{
  "d_expert": 64,
  "moe_layers": [1, 2, 3, 4, 5, 6, 7],
  "normalize_top_k": true,
  "balance_bias": false,
  "n_groups": 4,
  "init_std_router": 0.0318,
  "vocab_size": 16384,
  "tie_word_embeddings": false,
  "optimizer": "soap_variant",
  "beta2": 0.95,
  "batch_tokens": [32768, 65536],
  "dataset": "wikipedia_en"
}
Below are experts of layer 5 (counted from 0) of a mixture-of-experts language model. Rows are named router (the router's row for the expert), gate (a neuron's input weights, with its number), up (a neuron's input weights, with its number) and show model dimensions 64-127. Each number is 128 + 24 x the weight over its row's rms, rounded and kept within 0 to 255. Numbers have three digits each.
After each expert's rows: a language model's description of what the expert responds to. This comes from a sample of Wikipedia text that the model never trained on.

# expert 51
router:112089113121174092119113120137111116095154081113092132146078124074093105061100104138147126081152112068138115124113138113151112107100125180107129129117141113142100099138120076132113135157151133
gate0:076119189124152082115113149120133127175147099128160129103066125099120156167150129094079146145128138076139155125164137105128180095140116149111085143142140162118174156138102107143093130124138153
up0:170110090094143132121134088131151149123142146144132125121125127149150142091137142076121113100138129162124150124140153164137137137070138118093135153172125117160087163120168166153144115144151144
What it handles: Word pieces inside personal names after initials or first names, Mc prefixes, and football scores, e.g. L-ark-in, Green-wald, 2–1.

# expert 52
router:166094182156127110119112098129146106122133080104158089094127151132131114131161146110110096137146092141112128136107096138139113101145145120119111133129142132181134119135161134146135156136104070
gate2:091149146125096132169125098177119147151132068145182133200120128119138158126151147137157072130145140110129143154160148111119177143146088138088095105147092120116149107112139119146120150127104101
up2:137113090118119093141143150094070128119101127124159126120102121131096138098093130109114111161126148101152121172130151150111093109156131109118150121142107164131137143086183130126107136090132098
What it handles: Articles and foreign or scientific word pieces, often Thai or Devanagari bytes, such as E-oc-ene, Ne-og-astropoda, Dh, Dj, Boliv.

# expert 54
router:109102170137143093097128106094110115152143110126109121164095140156144174094153177069157117148154134126150146140098102107133120144118152165129095127111151092126112138132112105157137159139152132
gate2:145099135124158102080103136121101120067130119134141146151112126100143140113157165103140161140111106142118148126146099117176122127162129119156119138136103087141106102134089130117126132146138093
up2:120116085115172100086093123137110140121149093149133166089121118140106101130182171149116141121134130140101156071113101113140102123154109132099139123128097113148105138145165101135093131144112098
What it handles: Pieces of Slavic, Thai or Japanese words, plus commas and "and" inside lists of places, as in Chile, Oświęcim, Kyrgyz.

# expert 20
router:138104164142169134142162166138111128148106087103135069112126095134144119088112148143164120092160145148133132151128115135176142155141073152114120151124098134158111140117119156165111158083123099
gate0:104140160163142093098169103162128138087143117113162146133089148122154129107168120147154152130088063113148117078119128124133153114159133148111122139129130141140141164144123145162079133125142096
up0:095141166188132114122190126155110115106149125104184138123074124146144132072143149158173131095103086130130106108112146126116124121139162171106132157141136155155128140152110138141097135121144106
What it handles: Digit pieces that continue a number after its first digits, mostly years and figures, as 15|38, 16|90, 19|84, 5,3|24.

# expert 6
router:149103116130178139103136127174138176093129162111156120175098106126141148136140116117142128159162164131153072140144116084138112125132148175110140138119135104131092138127163104126129116118164111
gate2:124112107093113078128138121131109132088103144083114140141101114093147099117115088118143101103134113124143112099112102129137084144105124130110139096125114142130141142130160109134141126130142121
up2:164123142152139128085138135113129121117134117116117119133126110078158160127108176123112123128123130143110171121112087089150158126134164111097118091067178124100122130113123141133099138086131137
What it handles: Pipe separators in sports results tables, plus prepositions after a noun in running prose, such as at, after, in, through.

# expert 10
router:136098129118159154119095129126113151140142143113150145136124141118147123136140182102135137127138142113163137106114067129133114092086100126099111128145161118118120107159150131150106151139156137
gate0:169140147154103118101135072106109133152131147167105169158097104127146158104163166148098157130126128137134117158154117139155116109128089148149101146125141156090113113110111083128098107071143100
up0:074124119120141157132130182155103096151125096090129109112147142125120132139158089144140100117139173127122128089107138142143175124122160114118114107159109108140198119156152180120145134187088123
What it handles: Spanish and Italian article-like name starts such as Los, Santa, Las, Al, plus inner pieces like P-ok-er and Z-ü-rich.

# expert 16
router:156133190123143101123126100156140111118117110125162123103114143145138106133105131132140117100132142091133109120130073107168163103164159143135128131126115169187142130120139144148173153143127135
gate2:196108143112161158115126129150126152127152150132149127126111109128115101100141147136130091126164125116127136160167087141030157107122117132134116118160143177146120123179082119126148125127113132
up2:085110128132132133104135126119160130135141132132098161133135142133123187082069143115124149111131145140104091103104127141149080152117131103109186092113117117130122122109099150134127125093164146
What it handles: Table separators and mid-word pieces of surnames and places, such as Kam-ins-ki, M-ers-eburg, main-s-pring, plus °N/°W coordinates and plural endings.

# expert 24
router:151096106138173114164191140117130137136152075147131155132081137131130099116149152079101089109067100117158128154124110104101158121138144180136132095111114119188098143153125131075133133139149140
gate0:155112144141129092164137155136092085117113106167149113118095116122178142101107168118135126128071125095159158112083098118098164124132135147123113128076073074115120116148105144160109120128106114
up0:112112157130133095133142178138152115091111103128132095088144133148097121123091140136130103092124146096147104108133148118148101139130146123164133111120111100121088153146138107174074120127164079
What it handles: Linking words introducing examples or clauses, chiefly "such" before "as" after a plural noun, also which, because, what, well.

# expert 11
router:152098150144097111146122130098087128112153107163132154141133126087145167131150100114105097112156184118118135167072094119136136123140151169140093142115075117160144155112167101173133133112136128
gate0:172089131099143099130115099108134148123126146117103108145112118110157140135168152150113150124114111146115159070111104144146116135113115172139057159084111154084174086146126108131137139150103082
up0:113158159172106129146129123141112090122090122123101113091130117094107120112087137110155145126115088110146098134106130146141178096115160078116139097164140174132148113137172165091115131170057141
What it handles: Place and demonym names and their pieces, often after South or West, such as African, Kerala, Uzbek, plus the and pipes in sports tables.

# expert 59
router:115112099156148152133149134185111119138151136115126121139076175122150107099169130134126093105110126145153121147125106109123164100116145132144104080086123147174136125150142078136120133133089097
gate2:116092163118162160118105143112077117114080148126152153122148120170140115151132114123125128158129153138145139088153136070176137138094197143144119134115156144108146109108158125116128133160121118
up2:118129139135117100147120125128113106133104103132122143134117108098115146104118159118146120149131129146089158083123142149190107124124132130131118119102122137138144142107126146133100166124119149
What it handles: Verbs and function words in sports and biography prose, especially played in "tennis tournament played on", plus blank table cells.

# expert 7
router:115121144143142120108166082108127153105133109115106138129080118134103139126115138124146085142153135111160104166122154129101080158116114154102082163099066151116121133154099068149085176198167087
gate2:132134117131131176129139111127129163131123121114121139087108175137143161101148153100135108143150130156119122135134113143137113121092156126149117122145172164154152167174116067119125104123154146
up2:118138109128115130086136084074089193138093127123152130137150102167128137144116114147153124170123125133143110118127112170132132146148132081187123130141149121135160112150165120119129166108132117
What it handles: Field labels and heading words at line starts in lists and tables, such as Height:, Party:, By club, Standings after, and table pipes.

# expert 49
router:173113151148142088132140183138117121140111086073126136125155113168129122096120145139129085169151149130172111149125138125141126142123082133141101077102082156154140120101161133136111131153140103
gate2:129153169161152113121154093138102119104126118139127141115104150130119089107143132159089085127100143111075114126157130100105109155126160159085131138133130152108144108119147103116149117156178164
up2:087135140139145117135118109175169128166131130124095101103090107158134096113122155131105146156115152163091150111117155090113202103159125106119142169126144131123137113160088158149111135101138138
What it handles: Pipes and scores in sports results tables, noun phrase heads after a or three (challenges, touchdown, being), and list-introducing colons.

# expert 4
router:107109149127134111124158085120127105111106121094178160182139092102121136140111185124162111143135160146128126147089083100160095148111122137096140091148131158126099142147139083131134144146159128
gate0:154147156145121107095106159136098081135137138099137122154129178161135113125092154094140172187117168139155113132146149142131104115118132139137104111117120117130131137114154122121148163115155128
up0:151118103097136104149169124108150134112151112099146136183158132165100127147115133123137123091140147091119092125148150121106161145100127120148123149108129147112148115158110080111133122093139137
What it handles: Inner pieces of proper names and foreign place names, in tables and lists, such as Gl-å-mdal, Ros-k-ildevej, Ros-ew-all, Sh-ur-rocks.

# expert 43
router:169085156131134137099119099081129133144157085087150169148140121083081148154099103130098142107134141150152115142133104116072112108073133125119142139152108155151111160155133118118124109162154144
gate0:174122084164123130058119105100117139097119127106112115155101113110136092102165126141116140107111128119136114123045119146094098116130138124158130151116116079133130127167126121140119160103177089
up0:151132113153133149107107161169152112088101165108119132143138145109131104104156112121117123123120127087118121110088158142129112152136110130147128151127167129155128104157139126131136134133138078
What it handles: Common nouns after his, the or 's in biographies and sports, such as contract, work, home, club, title, territory.

# expert 55
router:139075113093159116122128142108132124147184125113143166157129164106118116142155093107123129141143124121164090122095125114130127082122085130132063133099127141169119167146112085169147138160166093
gate2:085109175156176164099129120129101101135092117134149167105091126125110140139182143113128103131119150112152095126114108111134132157116134135135079105071111083155149089091102078158159163150140126
up2:154126111124068128184135134158106162141131125112124099165123150145086131116114155122141123127125129098132162146137103115089114139140159147200144116116166115136110104123197144120139131135119138
What it handles: Single capital letters and acronym pieces in database IDs and infobox codes, like PROS-I-TE, G-M-T, S-ignificant, plus articles a and the.

# expert 14
router:112093158116157105102147127172122168108115102093206120169125097113136112106155151112148110113108105114143117137119129154181128124128085158118105110125144154100123144108136110147142146117094087
gate2:121074137093158130100152134176118133145094131124155185153116126120178100133120153135147103126126145150117100140126093115141166091147091133090131150131134103100133122110088165107164114109129119
up2:126124136164117134109153112136173173151124158137120144176125135139087079102132142187102113137142127151107144161143120104145126109143101157123152132159153115115149136119107169151120136133164115
What it handles: Prepositions like of, from, at, by in place and building descriptions; the ==See also== heading; the -l piece in three-light, two-lane.

# expert 61
router:122102118131140134113150092163100136114119116134119172155108137091133161122101111129100090118163129135165123131126092115116117111115117154141124104122098159146124133136127137150118149116086119
gate2:127141082121180117171106128105100112131110126123183159129126127132107074085091138119124140156121182124111112179156131122109138100147126115141089122121130161090131128117139089098103147119150110
up2:143135161132087151109108077148119131150131134122130117106127046076122141133105146133092125121069133119119174110091149140149113149119148097101168122098122118134116144149150173135148133139123128
What it handles: Words opening sentences or phrases like On, Among, According, and the ong in al-ong-side or am-ong, mostly in sports text.

# expert 60
router:104110147141168123103132141158122156136054105121156130171129146089118139091141137100159131083127159129124120118097121124187129106102103127122045125107126115151096121155136095138147141156140147
gate2:127111142160119126120115120118109142095078098088142134115158101075131146067130120141114131147125094109147150113133097132163134122104122121146115127126152143143091153120104124138092164121139070
up2:107149168117093172156118161178129142188130142155100149121127167135110115204136110125138110152148118121106133142133131148106120124161136147124135125122122120140108079119131134114164116122150140
What it handles: Short letter pieces early inside rare names after an initial capital, such as Di-ar-ra, Te-en-age, Eto-b-icoke, T-edd-y.

# expert 2
router:149101130141149108116132113146115125136169149126151134143132123128145088085136082101155116143150168097132136142130131144131127108123102161101132084143130159134142099142128122133083150142143120
gate2:161132148132087137058115130147108077122135170105116117127101146163138121135100096155203113144133132105092140105129151112144113168163119120092160106154139160152099123135138134106122171124125097
up2:163151145142091104144125096151144109122163137125148058095165151126128139147162137165176119139110072083131087133136105125117153097162094126174121110144118134117168147150123098136119137111109116
What it handles: Words inside names of institutions, teams and offices, often after of, and, for, such as Civil, Science, Racing, State, National.

# expert 28
router:123089161135114092107097120137105109107111122111152139123068124125136155126139157111154115120132144133128135118125136127165098142078123109119124130144113112167113137136147123138087145120108097
gate0:105121133134128096122144087117106112167113113145065118111149171137114162158115127108151163117105128099155106122118138151127118114119148111094161127139089153159133159119109114114098122126088114
up0:118125119121147152166094157175121196124147144143143125138165111119120121128167129107121140106156159113112150156157122135149122140125153122116086118154118123119155132168112154179141106139148129
What it handles: Line breaks, closing parentheses and pronunciation slashes after lead names, section headers such as ==Career==, Website:, and coordinate marks like ″W.

# expert 45
router:117123126120142141130120132206106109117168107146127106107089132105131157107125119113172072096139110086169162135130122126183076143138113119107097165091080143135148118139107137148094115155113146
gate0:132111125122152085115156135120161094136166153123152092152145138103157144117123090116173152072116115166113118143071162128160136066131104100135136120100091178151123127135152103110093127156088102
up0:139125094050142132064177125142153126144155128101164148166084130141154088097121111101169121115144150173107165149114131131147128138119155099103143090105135145164131131163136147121133153135126133
What it handles: First word pieces after a dash or pipe in infobox fields and table cells, e.g. E-ty-mology, B-side, Music, percentages.

# expert 56
router:112120145119168069140156079133182133119131086102170141171112126128133136135120109116126078142133121109140132145094116092144142109131169126103122177153106116147098130116153136142139122171131118
gate2:108149095101159147173154134119126115110075101095127139093127145124109132136080102137120135081143047121075151145124106190156076098163120161153153141164138145126143135126145112121134132138110156
up2:094147125132140142133124087106146102099101152122153137124142118115095143154077108138123089116166074120105116177164126163126123150149111178143134115133120123127097164109135098164108138115118135
What it handles: Final name pieces carrying a comma in lists of people and places, such as Schrader, Cruz, Pillai, Nippur,; also table pipes after names.

# expert 17
router:124143099132151153084131126147102141129137109114125098115110112070117156103154171135119146115125136158116130153096108134136120133111109130150130177137114150188161120125141135080157160120112138
gate0:183135156141091118133115099165148152099127092103125142138100091118156123137115149156124130133145101093104105128116091097136153113142132100151114171164113145115147105117107153161131141147104098
up0:139151161141136090117136074085140128170092133138113105131105128131179102111167116132116122142127153109107137163098129118103103108094062112086097095131151104171096120145134127107138143127156132
What it handles: Words in short place descriptions such as "is a town located in the state of", including Vill in village stubs and in, the.

# expert 53
router:124067152126127130130133103093111138131130114110118093147075137083144104127155153118147099134132135123148142114143140140162159091131158141167119118120119109164106146151106137159142139134123100
gate2:105133124121132098148158134156113119121168132146137118148141156077127109117111135124154090121122127111156139142119106103110140151125070108102066145156096135136142107137123113139058121131081154
up2:120155140111128121140151119163136133110152139156121107133146135058134122135117152137149116126125128119150118123121107108093139146120077110105074152158102131128153125138133103102084119141106169
What it handles: Backslashes and dollar signs in LaTeX math, non-Latin script bytes (Thai, Japanese), and blank cells or line breaks in tables.

# expert 63
router:129098141132130065124180139177107106124106137122159161130121162120137160097144134083133082161132122094156140128109123100106158118102116162154105129109118125128124134165124128139091110135156138
gate2:142114124125068139143130155155134108082135114086133152125092095172120140157118151130107168142124094130139094130137129162092164152130106143161131145108117089117153121146165120138126138105174097
up2:108114130074104101131166150132170134130166109155105130130177124149103106124072145135124088117117140121148127115117081161166076089139162106171100141121111110103139134130108111130106120103118117
What it handles: Colons and codes in protein, taxonomy and database infoboxes, e.g. InterPro:, Kingdom:, Animalia, mRNA, DNA.

# expert 48
router:164091174131140099126181125178097128154118117128141144161113121081146151096104117102149136147127148128173144149130103120125130157122122162105139160144120120150139132132173142160117127113210134
gate0:177124182159112136142140118144112149154144128154154103132152155162182113123132136117128112163134170120135135130090166106099095159145132101129110126138128081131129171153104138113133115114141138
up0:104105116141182139090107115125148118143151148172135130112157136159093134096140069109115090179174124112104106133118102107126132122141142126108148114109084123126177105126130152112126086092142090
What it handles: Final word pieces of proper names and place names, such as -ton, -ville, -ford, -chester, -son, -ley, as in Clifton-ville, Lehigh.

# expert 25
router:107122121116122129138143105125118145123084055109178153107140159118145132125135136111110090153107188089163123154155114124123107126086142129132059139125099104148074146152132106159109154157084125
gate2:112100129143156077159120101127115176170094121139161179173113135141132116112122132113125147142099147120178101116147111133104115132115098118169129123128163122118081157120123136133093094109144104
up2:114084144104154108136160147130099163150161126163140135114075123097130127116165105120135168124089121134161100088175115149106136100128125120129146132116143144145132127127132108129105127068127102
What it handles: Line breaks and sentence-final periods after table rows, headings and sentences, such as season., 2016., and breaks after == Personnel ==.